Below are experts of layer 3 (counted from 0) of a mixture-of-experts language model. Rows are named router (the router's row for the expert), gate (a neuron's input weights, with its number), up (a neuron's input weights, with its number) and show model dimensions 160-191. Each number is 128 + 32 x the weight over its row's rms, rounded and kept within 0 to 255. Numbers have three digits each.
After each expert's rows: "mostly gets" lists some tokens that are sent to it at least half of the time. This comes from a sample of Wikipedia text that the model never trained on.

# expert 11
router:110046077185106100074113108192129148099166114073098184153131151146131084116105079115061172090128
gate0:103085181140119093124112119111069106098119133062140148068100135144107110149046099130163171148134
up0:121158092112141145147080072126107201082118126098140137134162117184084109124129152080132124091115
gate1:130118169112130068123151128126124143123125078137154073152133117101098093114131178127133128185167
up1:123066146146105135146139152098127168121133151052176100111084118127118146145068119123113145149099
gate2:142082160170098100124120123120113154127139082129147106156119115108144125163060134136141111123121
up2:109073064149183118108121104142060138080131203061114198122132143147154131150036116113108120236129
gate3:102100091116136181124130072134132151046132106101109099156189138123127128106160066139133154129069
up3:128068092107143122128166127104143151043136131125182143056101171123127119166113140111154131162117
gate4:094064161107134167137149165137119149151105099089110120097095139091116120145137112150099125122076
up4:129111089140142112169132079117103088141150080188142149061127155120114144185106150135108108061186
gate5:091164105130155106153168157207123095185131134081110122168102099191092154108141171133116127143136
up5:141151141110111119106112132139156173170095110136139122136122188128143139121118118144136176159155
gate6:129136134121143122140124115119120141082122137141103141146147149139155096161140117103128177171056
up6:155041146159134131160127155152140079116145113222150136152135136158142131130164094142134130175083
gate7:139162169162116138063077136143133079108140130136118151151105155151126138157119158166092095159127
up7:110166118118138199161152097159121142127088157143173127159104117144120148138110147103114056150125
gate8:099147177108187145129098127134090129141124098153114126185088126116114110109193102114106097117146
up8:135151115148149144139155148060143083149117169068107158077150124148148208157051130129126150189142
gate9:171122131095132131104106125110115147058110129150141113122103130175170152149167112123156134170117
up9:102083142133090109092094140104173175125122178116214125075086115114115159084121137117151053124149
gate10:132135121141115121073133116078116111122133159159182139133087088101165138130000146179153111105112
up10:137142122138101149158109114119091154145140125157089109105184118140116179168150109099107137041106
gate11:161138087104118094100130105134141150088129156098102114173127093118159118142086125145138074137154
up11:062102097124126163140152126161165079135097163152138101132157137146153112203183153176118159175163
gate12:115070165093161122124134098099115108157152138152145084148135101076115168066082158167092144171148
up12:103066105101076132111154163081139160102125173069117112078132158107147139079047160117164164173107
gate13:113088118155100116088168112154103129132091140050122156153148095160162129125168150117150126144125
up13:176086134122105191133155103160073077202166133108106093109102139163120118074032110101073080090108
gate14:168128167180130128079138147109179073138132161171092230090114132118119125237072138120089112170108
up14:070178104139116133135127114140128181077141065181144102144159160158197128161165076126156125179117
gate15:157126163111102147177117183127144173180110139100173097073101107046089081173137112086130152136078
up15:144167177118124064097156071099119102127122158087134133128082121092148114191081108137096074162156
gate16:104077145085194144149103077145135187124099142182151161088097107130078105153139146088111109125119
up16:185099150136136140113144130146092110066105083121148100205109145138169113144044139125160131124147
gate17:100117155131148141127155106117068156123120144114171153088153106107097105134122146126131174138139
up17:076114191150095100133108141112184062058093174209108137108144133078088167128129150144183143077125
gate18:137189190141101114129130139206142137114166082155136124094096139160115130126188143160123175116099
up18:069072112144154087134157130124122152147118208110134108161132114168107082124154131071137116129115
gate19:073151146116152103141141123120167090121138143108135137128125159164132108138136138147097090201159
up19:136126098089084141145097086092102137152116113104104095138132154142098135160136154148110084109166
gate20:143134098154123135137106170128127137122145080089110147119102119117080111218182135117107150173149
up20:158178100203116138120148107165138165130140101140092168203177142172145143109149148107049089119140
gate21:079112136096147103192172156136143131098151104091082123211138089118152139145160136144127174136113
up21:155202140148122119150121100111104087103095137169151127116084165118113101130091136107127094114106
mostly gets: ";", " at", " as", " by", " from", ");"

# expert 0
router:154047129132088094098096191086070168097132100144082116120136108103113106168151143123137148102069
gate0:174131185095068130149134120135092096123113124148153096152110136155166095132172194164118114189156
up0:104090147090128119133148115136151152139211160126128116155134121076193160128172078101125133141081
gate1:153109156144111088104110086110158101140068115139109055116122130126149068064112136168153059161136
up1:072130135146169138097093077133110183133107083138162105117131116168078143146195150151113170180131
gate2:123162180096106149160139141174125125079114091149120111150069073173126098122184161107180138096129
up2:209100138081156126143113210151105112102133089117140135155098104099086110110074151130136152171083
gate3:123088147135168106090138151154102123154187008134117159107161147142103108105184115145127151091117
up3:146087145125112085151166182144115118146132172108173078138095111132123152171068064149167085074109
gate4:148131147123131123098111160100078139080105000092100161129140134171181133116147131115117068139132
up4:130143076116045099137099169147092133084098168133153121113170095116138067107094187093112112151115
gate5:097132127109115107159168152200118114109112069136142125155188077173134129159118154128084148178134
up5:143116140157146141175161145144156133163130123055114151120113163139109181103158115145097191102141
gate6:156051120121165114127163148130175143071158131166135070125132106144144060099179183101089147075135
up6:116073124195168168171097156110155106126062115139088148137112130130112128126165124173078033169215
gate7:114136131162159146158120061101146142047132133126098101145110108146122142120180159145138139082138
up7:158126107134068179080160137138217121127145085192201117156124160157074107153102129108173070051082
gate8:177135143130125145094090160105158121100161139255081165134132153085143124106090121111127082159098
up8:075111087053157079136103107155077131172151112164160118164160072169111128143085127124172134138146
gate9:130194073146140090120149125105148134101122154120114109166108118146116112122117090114119095151104
up9:092116078127114137091112140152170120118134173132125208132095065175107109134085132116142158077122
gate10:152126156125179146098164143119084123133149137123113087120127127120128143126165161109101090088136
up10:143070141223170109126098176127137141132103090156201125090095111152102124094111140102114136089089
gate11:116151114107165159160163095131097078146114073129133122121040098104064102160134129188129092122104
up11:088199151090131152178082130085127138087113116134146132129144139130100134148177106159155164130103
gate12:153116060118081124118137094099120106108137160153148139121115172162126124106105130131166203065136
up12:096121114092148115050144112137138097099125171118102110139124119134100122173087070120060096148114
gate13:073104169124134076146111165138166157111110159161093051193089120142157138123092113107146112085092
up13:128043173153094130185125182171136122120112101128145073139060150138085111092101171123134165134180
gate14:186159067134165172053150131148133154143153162097068118109112184098126151115188161129157128108119
up14:137131150104146115187107140100170122120112065144141118158162089118107108137143087106146092144117
gate15:170133080135058114178169111129166112151113171147089151115053140135128076118158074176141146115146
up15:165119146182101122096165106131135096137093114083072123135142138123111095093106050182144171102101
gate16:150097097106185146164166121138124138070155084134106113151098140156118091132150079153156123156163
up16:187135137104079086136114137121130049141120144156147153103109165124116177137059190139114111135121
gate17:086075169092159129117169145187143101142081053118113121092178111124076104079198095138122087120156
up17:113122103139138113169129121187125099183098095107076161116180145113090145137095070113108161114136
gate18:172153121146115131153113138106163124109134141125132117142134100057079111131219179114136180125101
up18:129112171127074117098116136193086126097135071142117071136157105118185109128127053095124065129105
gate19:131100159173140115109086118145138132127117161048118120129181086108138076135098151112185130191147
up19:129146126146144112146109118082126131164105129120202123062136143074169087169130112028149161148171
gate20:210080129182128175140133172126089177135115132082130184115116122134155176113129097127137122075096
up20:096040193142140108100112164126113124166127109144115077138155130117133165120174206114181209073103
gate21:114163145095163094185096124112101145125084146134096167105154136127102117146142183099149142111175
up21:109142147158074112110029151130141100153173134137166122129065053157131075058078142145143158149064
mostly gets: "á", " Apps", "0", "9", "uc", "amb"

# expert 10
router:146076063137111093127107112087141129181136179100164137098115139106133120187067114153120172141120
gate0:119153084035086144145157084120127179094108092103155125154165158167136139126113132098140111090170
up0:111112131107178120084155047111108146175068150096088080076072140126063138115142171154134127134120
gate1:116093048152137132171112126182094124148166106077157093154134093169144101120129132100108178124102
up1:107181118090121183110109115133129059127148119163130190108130066136142124152141112119112034131155
gate2:156082137141109150119121079129166081119141155171155143124131084128106116153123094130122069139148
up2:169120122139117122170121171103148070151126128139119133110131164091096148110151109129130178151180
gate3:141171180140167166164185186137141122139155145147126079112083097160123149097020117128112148167100
up3:163135126135140174066108094109145104115169103141125111132132155059185195157167127135123129094132
gate4:172132104122124148118078082151138150081114155114094188086130137125128118149125127096142044157180
up4:149170109117127139174142135160193105124183173099114153134150137157210121118111135125094207126172
gate5:086138169129150137085156100114123153118145225098141122213074144063165178115138164131156148152133
up5:145189173093117177049106098136128141136152159092137161171120054127131091130197139099136111123077
gate6:154121118120142107150115125133155170109138095226102087125143082178151137117146088111083101118113
up6:135122132112142115120106163124103140172178134117143127101163150111136165146161178137165190138164
gate7:125148087134133137132159137095164159082190172114084103070066162106174160129138115069091126137089
up7:088171150140080169100183155163052139130156167065143148138112133094142102123063165118085136113130
gate8:173091163161130151124132093087135104159138140056120171159172117091139092139088161155105113116103
up8:143119133130114120156117128056114093136152111107110167082132142101150128159070182137134176176094
gate9:126082184161103120192149130167147146216120184122134096104121134137176165109101138120111202150140
up9:126119124103164131101116088137150104102169165098138107096127059142130113135076139132117094118186
gate10:126139092134128129154086145165134112122131166105134139068075104089096109157134124101095072131160
up10:116150186097095145093066180150160158021121145092086152098126150137112061126130116149131129143128
gate11:158143140120107129161156092145136113084103113139131100132129128155110123098209092123084143165071
up11:157094136129112122094163142101064094181118113119169102154144100095158107078139108136157105125129
gate12:218073141166140130082098121145169130138103173120116106112110172153109153141111136133134116100148
up12:079071094111120142123173144175141093129092131198131131080116106150148121096119088074096053163104
gate13:164174102127119119161177145129161099076167140152157096117138175205117119112141151169108098147116
up13:159126116137133076117087144136124112163070124066145110134113103127119151155126111143110164136089
gate14:083060118150116095154143141076101063122099123106118142143134137143139141087110126105152036181139
up14:121153114127086120152104146071110132147082105108126079149141136211138092101124148103099133145131
gate15:104155163151101146100100090106134123115110110104141127132111131104071077101152151109136141136142
up15:073139125105102118122175140095110092116154185102149182083184143116186159132092139091064094097123
gate16:126150169136123123121127106172091094144143074219158146182084128157141091169171154137142115137169
up16:031120202079132120135139153115193134082126141128139125133140106104128126109081109114152069158073
gate17:177119158091115176131144117115100157081120102109115126086128163116204123181131177109156094167094
up17:156128111151166115082101120122112112122119112120168142181131147159105088105246206115091117089102
gate18:143144200128044139070129140138170123139065134115139060081074117121114161119141144117137105120108
up18:084145106129066106153131144119163178166095133130162173142178148118100173159106086129125156083127
gate19:110103109168070109157107173079122164108142130124169094103112089102119204134144123166139170095099
up19:144187146173145147124151150144120155156116114119094133106117173136108147108086147170188089164132
gate20:111109140116129145130169100106170122074133138135135203185104177138122144082138127122105173136120
up20:114110107148131102069074133089117129130129089198124114109185118123175065119183153173134128128121
gate21:124106156142108078090125149147116114116164101161131101159114137145126091114131180119141163121156
up21:054142192113155081072166110121134132131154107134106148145105121167161136184119105136145125150100
mostly gets: " was", " is", " were", " be", " have", " are"

# expert 13
router:142108156127104114125111160122128137175135158169185101102159194169125154101160140176130214095060
gate0:131121106127147182104142108103123143118116161113116122117129116176169104109118178123153158138169
up0:127157122150149109129116133107126066176135125157097108040135128142130065108146146131133161149171
gate1:132116138128182143093104078158111142123152074180139116116118109135160141161145139110094097127171
up1:153202152164046118158099108101110160146186118111074152134111149103133162081137096152174047134125
gate2:131145133125146099165140105134144167123102133114155107103140143143138152147116178133134099101121
up2:128115084144115118126148156152133175134143068151081175130061129142058114159144133115169048153136
gate3:164175148135099148167044091114144119157187090102158087135126153123137090094095157120118163149118
up3:147148148142117188178054091156135147164111139108128041097172106125136133119041067133099163086127
gate4:115086150142165114125096124183134125132096149092148131072118103143080124109186154159135088200185
up4:219137160106109162106055170174153093108069052153142150107183168060140112152156089173113107131211
gate5:118136087130139113131141148113094093137134156156120151116192153112184141146084154170117076138146
up5:146134176110098108100127154118135131140135083141103134107167155123130142127136132119084090126123
gate6:075194137088100113160162178126087158189121115173178157096132150109151173062167143159165104195144
up6:095136200151077134120130183125105159161106131120106138077112144127168130099139137108124128098076
gate7:106121129176157161119118083148120144100154201114123129123097117105106139146120134125094129100157
up7:175164149110121129160100115158101102161105119096072114091154170099074132084196138144150158126150
gate8:136145071140140134119156140089148143153186154161133036153047151160177096102166178118122245144117
up8:184192150142138136114152110112146136141112169153168132178115106112124151117095075131182098075124
gate9:136083162075166126129141081130141132120101161128111119113143198141105167174081162218118156124162
up9:113119160119122067113146153112211108185158118136181091126139167062072140154102148108146088135117
gate10:152118168122120154130095137157164101086113168156133157113124107144096130164165132119154098105105
up10:147088133150150174170156162159166121158135147092115118102129076157101206165084143125168142062099
gate11:152152113110106152132178141047132183115172151167072119137072128101158144115160088157144140150142
up11:143125119087113112179129143112096113081190105176134136140155122084100175156109109185062158159104
gate12:123103115093172105135099101129121132130125045147121163144137097163104159147134128051112145189146
up12:089132096110126068166135135132119125112160100099094138119219121174072169132106067084127166154174
gate13:154147170141110160136128098168075165147124072158129081072155083200145154105185180083117182136104
up13:083107119102096147112163107123141135158096133125115165105090075176129131156123120135120118133175
gate14:195147100139105172113213072156070159113163116163066116115137069158143108121158171060116122084142
up14:142130173147158176180072173117184108145126086098130116093093095136161146105139157110123157098100
gate15:114130093117149153148105132094145096103105078160146152144166124172127125095170110121082137136100
up15:123155118097189171177172141175164091163147135148151185092130141160107169172128142192094146114146
gate16:110094123072153125118132136115118128170175075137167098104106129126146138101153129150115165088136
up16:125127154116117099104118144145142166115101110158135151174165119148129102115220123118139101106171
gate17:139132146080143149101131071137142136192157142091155142170155127141127144132149119127128191137173
up17:185136162157090121124168181127114121163160093150131099150076124116160135104090144125084081083132
gate18:128113069163084112113128103075093106134092133152159085152140178129119151114101118149141150166099
up18:113121063134106144131144079135087124120108137093137150143140155129104133095138167147174199131121
gate19:124196118122154114185086114156138194114129115113094118195089055146131129079124121117136152164069
up19:112151124193103105142141161141141044183135139101137068101128119131116153123128162154074079167152
gate20:098147154110124128129116119090124103143129127085124120135112127099099077092140126134108082072104
up20:152163057130073155050098096148107166097102100138181123133116156135202121104076192206183123167147
gate21:114145146117142151163224128123142116115173084177119123132142175132099169147159137165112094067182
up21:090091150161087146115114130119113101141164177101126070176132156042085154148161138099155105118094
mostly gets: "–", " Washington", " Art", " Ha", " actor", " You"

# expert 9
router:100193115098101095131105093162109086147133143129110147159114150112104141176123106094084084056141
gate0:091099113140131099117136158132155120171083102110132080111142154110140137138078141143209122167128
up0:155140133125152153081102174102150160112150078125072095117113138194185125107076152135098229140170
gate1:143143195089127121099138062084165120092148099135127096133129136151127166148126191147104135148110
up1:176140109160114137135126085161143106119142125196146122097133129138145143145151062150138141131143
gate2:166133110116141094180108095115129172180091126123133074092110028101130063129089109162151113130131
up2:142110151096175161153116159154117105112105147131149084143069148108149101148115137094132104153116
gate3:169183122130123150096114094137112130100128077148142111155174210125154171152170150138128101068166
up3:125100078121148143155121161121162172161135118065093149101106136131155112143098088140136174067134
gate4:088171130080125158191107082082127108143083104197142171158090147135174157061126124123116138112134
up4:147155103149171165107151142174133141229137059174144127107126088128130156116244124138181201102096
gate5:169132147145131164134109163117138122145120142198107160121131142136035162146121135113068069061087
up5:116097113139166089140112142115089116148148203134163101123121121123209113145142138150107178201123
gate6:097137178154154117140144136169138135164175185199202087081143150134128143118174100130142180090118
up6:125027188079071139121165164047144128080097110140141099104119122103091131156054148128109100148177
gate7:128149122081176162104154147160085179124162080120102168064099074149155134132077150137157163083117
up7:115055143128127177073202116105145123108130096167074159138096151097150126183118127117120105142115
gate8:134128190137133142163168135144173153152108172142121137163109155129134172118205172140163224062155
up8:119146117156132161125133134128065117057113133194148135069113109108139134143122148112068101203084
gate9:135094112171114159122146109119108127168092147127054173140084122109106135051078114112165088121141
up9:108131125130158169132111158091158149101113106122145199146092083136107132100135122088210132167127
gate10:207108118152136126137116163136136064175156110129115139104108091108194113131191055160135087138121
up10:077148157121167105129070118152158044128112058077139164156185137097128070082118086117154115188092
gate11:113168084135130160142139124125049068126122064070139096121147119132087077123147104132093086195064
up11:101070108171184114076112154127156142151097124064081159110151157042146161116094088173139151113118
gate12:171149098111102093129156154164202136171152103124113117135170149155129181117049094140151136094131
up12:091091148160128091138080133099095112142141203141138111126151145097159097131111176108164115213106
gate13:147152189104143117156136095130118052118133131120111162113102102121133173131095134147111104084093
up13:124110157138154164185113129126165096146103077157150144126095101085099095093142113106059143147168
gate14:116101171122108100146102125126153122133096095177107155115150115132108187174113124177122093149092
up14:087100152102107153145129103097121129124161047215111185086153114125034134145108146093111091118133
gate15:125170086134160080132104109188073143126142114126097128164117143132213116159096123083124101158126
up15:132119128100130106084102148153101139161118147120140119116150081139167118133036203134131135143129
gate16:154124094138167110056126148139166101160135184154133125193100150128131161149084102113178134155102
up16:157161109151132144120165170176127186102098179143177153154136135156135167094152123143115076108127
gate17:148118091109195161170162080145163159079153131121126162100130154158063169138058060136132080174120
up17:183109163107087116104091123118174161154129075169123156105143137145094132123091097136167171112132
gate18:138161135116095149110182084122184097134142149056119163144082134087148211094124067192105100136093
up18:113110156124111128122086133121136129189134169096128136097143171130142141131086059150102148103107
gate19:178079111125119121142109088103171166108186166104158096143098158084127139109062165173075125159181
up19:030135051114147155115192134185153113115084138075150126185102066159144121179183103110091161096103
gate20:136108118110148127109115080106078075138138120075128086114115094073135037150135147087100139110133
up20:113141119108153113136100099133093149167135040172150140143093078101137077133135156104176070124177
gate21:154166145131189158119194129152148164166157103219152154138142137134154158060123103143094117082115
up21:133141171155108097113154086180109085133110085088131092120107115187081068137169097094123130162176
mostly gets: ")", "\"", "),", ").", "\".", "}"

# expert 3
router:113145116100101132090122168156146140210157172136084108113146166158161144096097118094185109090112
gate0:164098120090157170116148116138167154079126136143187100119084180118099159172104177115143183149110
up0:142192132121084142160136113146137134140178223075097169138079129190151118158085087140135028142135
gate1:159151074163185172108177111084106116088147128084131165089124177149138162132154123139082150122133
up1:119133102106161115124129153167162093125140096147109081169128123148173157148161163104126074145137
gate2:130163169173160185133125154132126123165100095218132167098151087123171120114110137174124121073106
up2:107133096170067113188144101124145136183111039225096130124175130073143168147136070127165115140108
gate3:114137110157140146133128111109075104133133107198115149112124118142124111117134116114080155180111
up3:139114109122079174130138123106109143122109072147102142130168108141094091089114083093155099132104
gate4:184128109149159137083088142116112139086150142152132080121161096101087072173088080131135045136126
up4:081107122118139157118104138140134087094163146116111117097179141133159124107153143132155176140140
gate5:139062093103165096109128086073129119059129193104115185074127110071171125082141142120146078160125
up5:112139221189143164140136171136167104129124052137196084134120092160137135131140127168166114111104
gate6:171173133132133138123146096130108180066124160110094145107148152107149168104098130130116170130158
up6:070094125130139128135117097090160141130144066083120123156118126137088122127176126113119045049101
gate7:131114086145128077158135088103106153120098104133131122099099168170110127114105138084160114103131
up7:133074060148162117181175147156132102111103130140154086136163158141110155077113142094112036120146
gate8:164136227199105120117098054112122105171120143105147145104102120132046119120138126140112211092089
up8:091125102076115118159115138127111141116131113135140134151177119107141140123129177070159132159133
gate9:126114113127101132180101114161171157121187157099126155137147168133102220127165128122117200166114
up9:096160082134131098149159137132148059106146202139141164204185119121050199137155141111093129141156
gate10:068061184144151127129113144141120139120127111179107135146119140144122104151098152139130039063094
up10:081119189148100139137129159167128084181127169143095106090086103158153130173039075113161077124107
gate11:140163077070166126147156123104108151117164122186158113140144107123180126171117137110116085159138
up11:148131092184134151127070074121138103106078115157110111109098132108051110092124115131077181165144
gate12:131111027139113170154097159155167163141089094105118095125126147104115123158070096111181057075098
up12:047086087125142122136145117097094175146139109100095123152163185149114082097157094129154103091088
gate13:120132210180143153076168128077136102099104209076150121139142108089079161076119152072119178091171
up13:103135104079130105150144110173106141123168095158147099132197154069094178122081112152103146151090
gate14:108140119149147145139109081156094178124085197043152142151062144114189081207165134122141114125119
up14:186072124117129108101107082095130070164117036107114128170153141139144164109164154157104136133064
gate15:114131091159110134129097055099088106171113135171102151122128141129111127085224145164133145170144
up15:098091105168140136105167128114174102089130145105147107124113100134121138108132143116142165150217
gate16:111152156118145160090149095172152096130157174121160131078102169143091092160087187115117077153179
up16:065117117163190132133150121108108119083121143147091151109217161164121092123108134117147080179199
gate17:127165154088140145161143186157124139209099097163135126157112114117149110132162094136127169093103
up17:095124126088148133088130134138111102217111075191145163138110194104170095189166067130075147144082
gate18:067068096174108110078139127130143162102157066157159099103094081107174146085217076121157178131120
up18:028097131152091157170101133124138135124130101134150156118140087117133157109125105134098164160091
gate19:152155098135179172142163150145182079138164166159163168158094122072152117124199126153080140159121
up19:135197131136174152120082118144100127106136125123162126167121092078127107154096123132139122178172
gate20:109139104117139092148135104110117178119100101121119105114115090061097108118118110102130171169141
up20:148098163095198063122107097099105116169086108208102124146163103098144100150188127141088150141179
gate21:069155200130135172098133097106111101089117076174129141146087133163093127114207104170131123110119
up21:076150181110130133091121107122156152123135035153082187154136122180110167154131105138110131120123
mostly gets: "th", "os", "is", "d", "o", "am"

# expert 20
router:140123131123138144076085124074069121074128133148113151133159147136045120182073101113110109088119
gate0:130118151096162041113104171110153155107124084106134129142079076098097120104109085186141157103128
up0:112141156157132096185143156095138078140130105118112214156128109111057171145136117114145097123110
gate1:147077124166138153057090062130123172160127103131189162120072099134121119175117122115160127150110
up1:125123158104083124134076122062181109149050078168093127116102119131119094158095099152113113087103
gate2:141143089106123115151169131134114188125128097111134155119107178177129107172132157114153142130112
up2:130119112112134115147118108136145220159169061126173119143152153157100127110162081082153155152129
gate3:129213052136118158097130153086093144094158087116112091147112148061137121141130129126152108089147
up3:125173125119100089073142129130078129135136131113079121159132084097075106188131126098128119069180
gate4:139116111129137168165137089148125121060054137191131170139123208115170128159097091121141094116111
up4:158130081166098128121100096181158102083149138095157123201123145132174150173039100111141098132158
gate5:152127094117124202189095060100145171038087122133151154083075066133098116139108141134140049108110
up5:144181157139173085106142126136138162135157163109092174174129197106103096121169105106119174103166
gate6:098106137115101158176185159132078141108147167183124139110157089115145131093148130122148088184130
up6:145154109108100147156098149117122094172140171098117104109099165093181131074126111153113124082148
gate7:108117114112107092092132164142148127092113120122172104213182131173136108082141135077095099135136
up7:112110098120097133113108127097150078122191127150108106150106096106119132137152115088122055102126
gate8:150164061149124142056087087104098109119131194058110101136118146152145145115148136109113206136127
up8:124152162124130151111134136144123111191177196119150112129158134144173152108104105161095052078104
gate9:142113100118084137099108142189123149094080121120082118118139164113125128144108118144136160107112
up9:067131152136108141141156109142157141157184112109144161112114109103070140158044109122178091144118
gate10:136116136110137171104144137124130186141139126166099111172122118150138102112128142162172120173121
up10:181085096107126117162108172100151144156143129127143096109114144105066121159126133141097057141159
gate11:106127200111085131157096158173187168135139090079180113124156136119152117113100143099116133142122
up11:133107154219078145156153123100119111124147148182108131151136099149113105136157139149073138192089
gate12:152178129141160135074175141103140143067084128068078128162084061138097091149136110153138073146126
up12:171122170122136155108126128097108146023099109114097173078124058115077086086136130112067122062147
gate13:061117118143176179158089139153112121165108159101115121127085122107124126162112124114081134190088
up13:150226100111108114127127067137176052156161119104116124100166166126126164117124073139111179084182
gate14:127140126086090132086106104116106152140151192159154152085116126161117129135137157125061108161102
up14:145135148103088088109102112159131133169166121071082160185106092101229129083165139109147108175095
gate15:108177115152166117166159132110114150138104125097127128170177086090138104095138107096090174111080
up15:116178156126113134135155087138153147149130103095109197138121131120109101143203124132113133164138
gate16:191064105151122169139127184122167139081136062171125121105090127096144149163121111134109080064073
up16:125127063126147115089128149090145104156097138137099083131173153158200113135131125115134119140084
gate17:119110073105082108088113119132124146088139129166128126158160107133095066134137148126153110154153
up17:169143106164161183142131137149092137115125179149109137117151148143198063134130102135092108115106
gate18:205116101140156113116127111101147178075123072132129155135156172109099115126125070084132097141069
up18:095115149152137131165187196151124136217101134125186101101080148115067148140157146131105120124114
gate19:135139096128119146131117104161101198110072142162137070138126129088141130140135159184153060100137
up19:151192111109130140142163092112134101083132153176130080179099109135107123109160148123070134106074
gate20:090121085090123167112140148204153090029110143147139073122135121103132070136092132152114105140108
up20:176099153119148126161084132109177136110128187124164188113234188121123197099080109090142102160150
gate21:036156175198109180145194159138144156123132137134099140142096134093128118176160150126089114126140
up21:151153077090130120139161055135138088097073122159097100108170135096142154077111172153121158175179
mostly gets: "0", " be", "iz", "ul", " Bl", " N"

# expert 18
router:076064185155138145131134096153137134150122096094169140109117098140108160127119154137138190113146
gate0:154144104159108114189124117188173110190204104151158130084156127121124124128097072151104143179130
up0:099127140093113108120115115170158131145074117122141112123173146097094153141182056098126172127098
gate1:112132127083103090097091152085126139096099103182171117106159161100115090144137161125097146180193
up1:144115148141115159134084117141072124186162098097141155080133131166102083109143087170091079151106
gate2:133156111094123143169137088141145124121107121165090107162092112107221135103175147173151173125154
up2:151097110131135088143145070115157112079157166069121126139177073139090135112137146108159104136142
gate3:133105131152107146213119155133117100124155145102129139152128187133127155104172073192120152138128
up3:105114155159138147139141169142122102112095146123138130174063138114130195109095156192143143154118
gate4:101072164136116161127107146065160158086121102099089132138119117130082110127144142116130166126117
up4:180095168105138145115149141106143108123102102114198138144143069161096124108083131158106103126105
gate5:090096133150165148153130083101150116119148169168095093126096101095151168166155179156080080144166
up5:186109132164104085120101097120116167106162127172091063164114139129116104091168149182109073118117
gate6:101084130153127142161167145152141118168103085144122092115058145133139090173116091188072089085139
up6:136128154087131074159144087145125164156133117179143150114175154188110203183130097171081141137196
gate7:061052162140060107165155172145133146090166130091085131098119134131134130119084087159168179141122
up7:127095138149140149096128099144144078152143133074131121123089089091148121124091092166102178104150
gate8:090094151156082152102137109139159169168104059134117162136147141152131153115096122110144128121092
up8:065158140097140105137125177141148123135137108109176157125111114160143104172125146136183133136095
gate9:130125150158178112101201148094121140087096106127197123112042078110133122141200174135112162094151
up9:179117177056131187157125120158160108121168098107112170155118165109162163102122094088161122123105
gate10:063155111089092120134167096095154127134139152067170166192197142072116124128070113163114132189108
up10:132142137157171112158094121125116119078159147137157160148146152168130113161173106115141103106131
gate11:097150067081125144145123160156123087095113144117127085167175120104091105155150170133138141123144
up11:111150114116070175168159164133100147118170087158146091106177143099150120167066102111179169143139
gate12:054118143132157138146109115154133150183182064173130060097108124125112147146128183151164095089150
up12:105076177132117108140162151088133112113178029100180085098124121148171162107177095089130156080149
gate13:166179153072107176116155135125092123099173119144127092129115143161156104181158175145172133105136
up13:135148092170091132147130070134137123078098134154091112147151134171096119150175080161140171119173
gate14:140167135104130151145095113120072131105122168022110120079091118145104180109144162127180097166138
up14:151113143058123101097122182154198171160102060148125162115102144132162092129137093139149054142143
gate15:115116085177131129119148147134163155140115120096196131088098107109136120129140108111064180146115
up15:150133118114097130067094111114146065101084090094078091071139184146113078095072086133142115164117
gate16:106092178144130114166145110140116078175148095117117124176150178155145126094126137114115165049133
up16:158154101118127134097121095081084097107108119069113145107168093121136105108112129093100109138111
gate17:162071138113133149104113173203097161135166156100128154098142165171125107171057109102076097148125
up17:053157177169122128154145138133149072131151120139150072119133146131042129151120149143089118089086
gate18:107096153149142097118130118111153095114041097099151128167067106148171092123172159125118118101107
up18:134094155143105117118108119129173102150054104037166088087071103119102122126047141107125123111104
gate19:132090134118131181125105214143186155236103180095160045155076104164124132095101087104101081089192
up19:152158196116136116162094132121127113137088133133163127168157161126142098158154136097167114163182
gate20:148099105145122105142117165097095126123099176127145132124094157139112164143070168099181139112129
up20:102136186133165130155092135100113113111151166169079094105146171096090098127127157151108138130196
gate21:142113133151090097115189080140102103164099096092142132134122090145163169108125035153145161095095
up21:165158145148112139115111146076132133123155160146172115230116173051153197073128088123124069126129
mostly gets: "ug", "amb", "q", "olog", " post", "ev"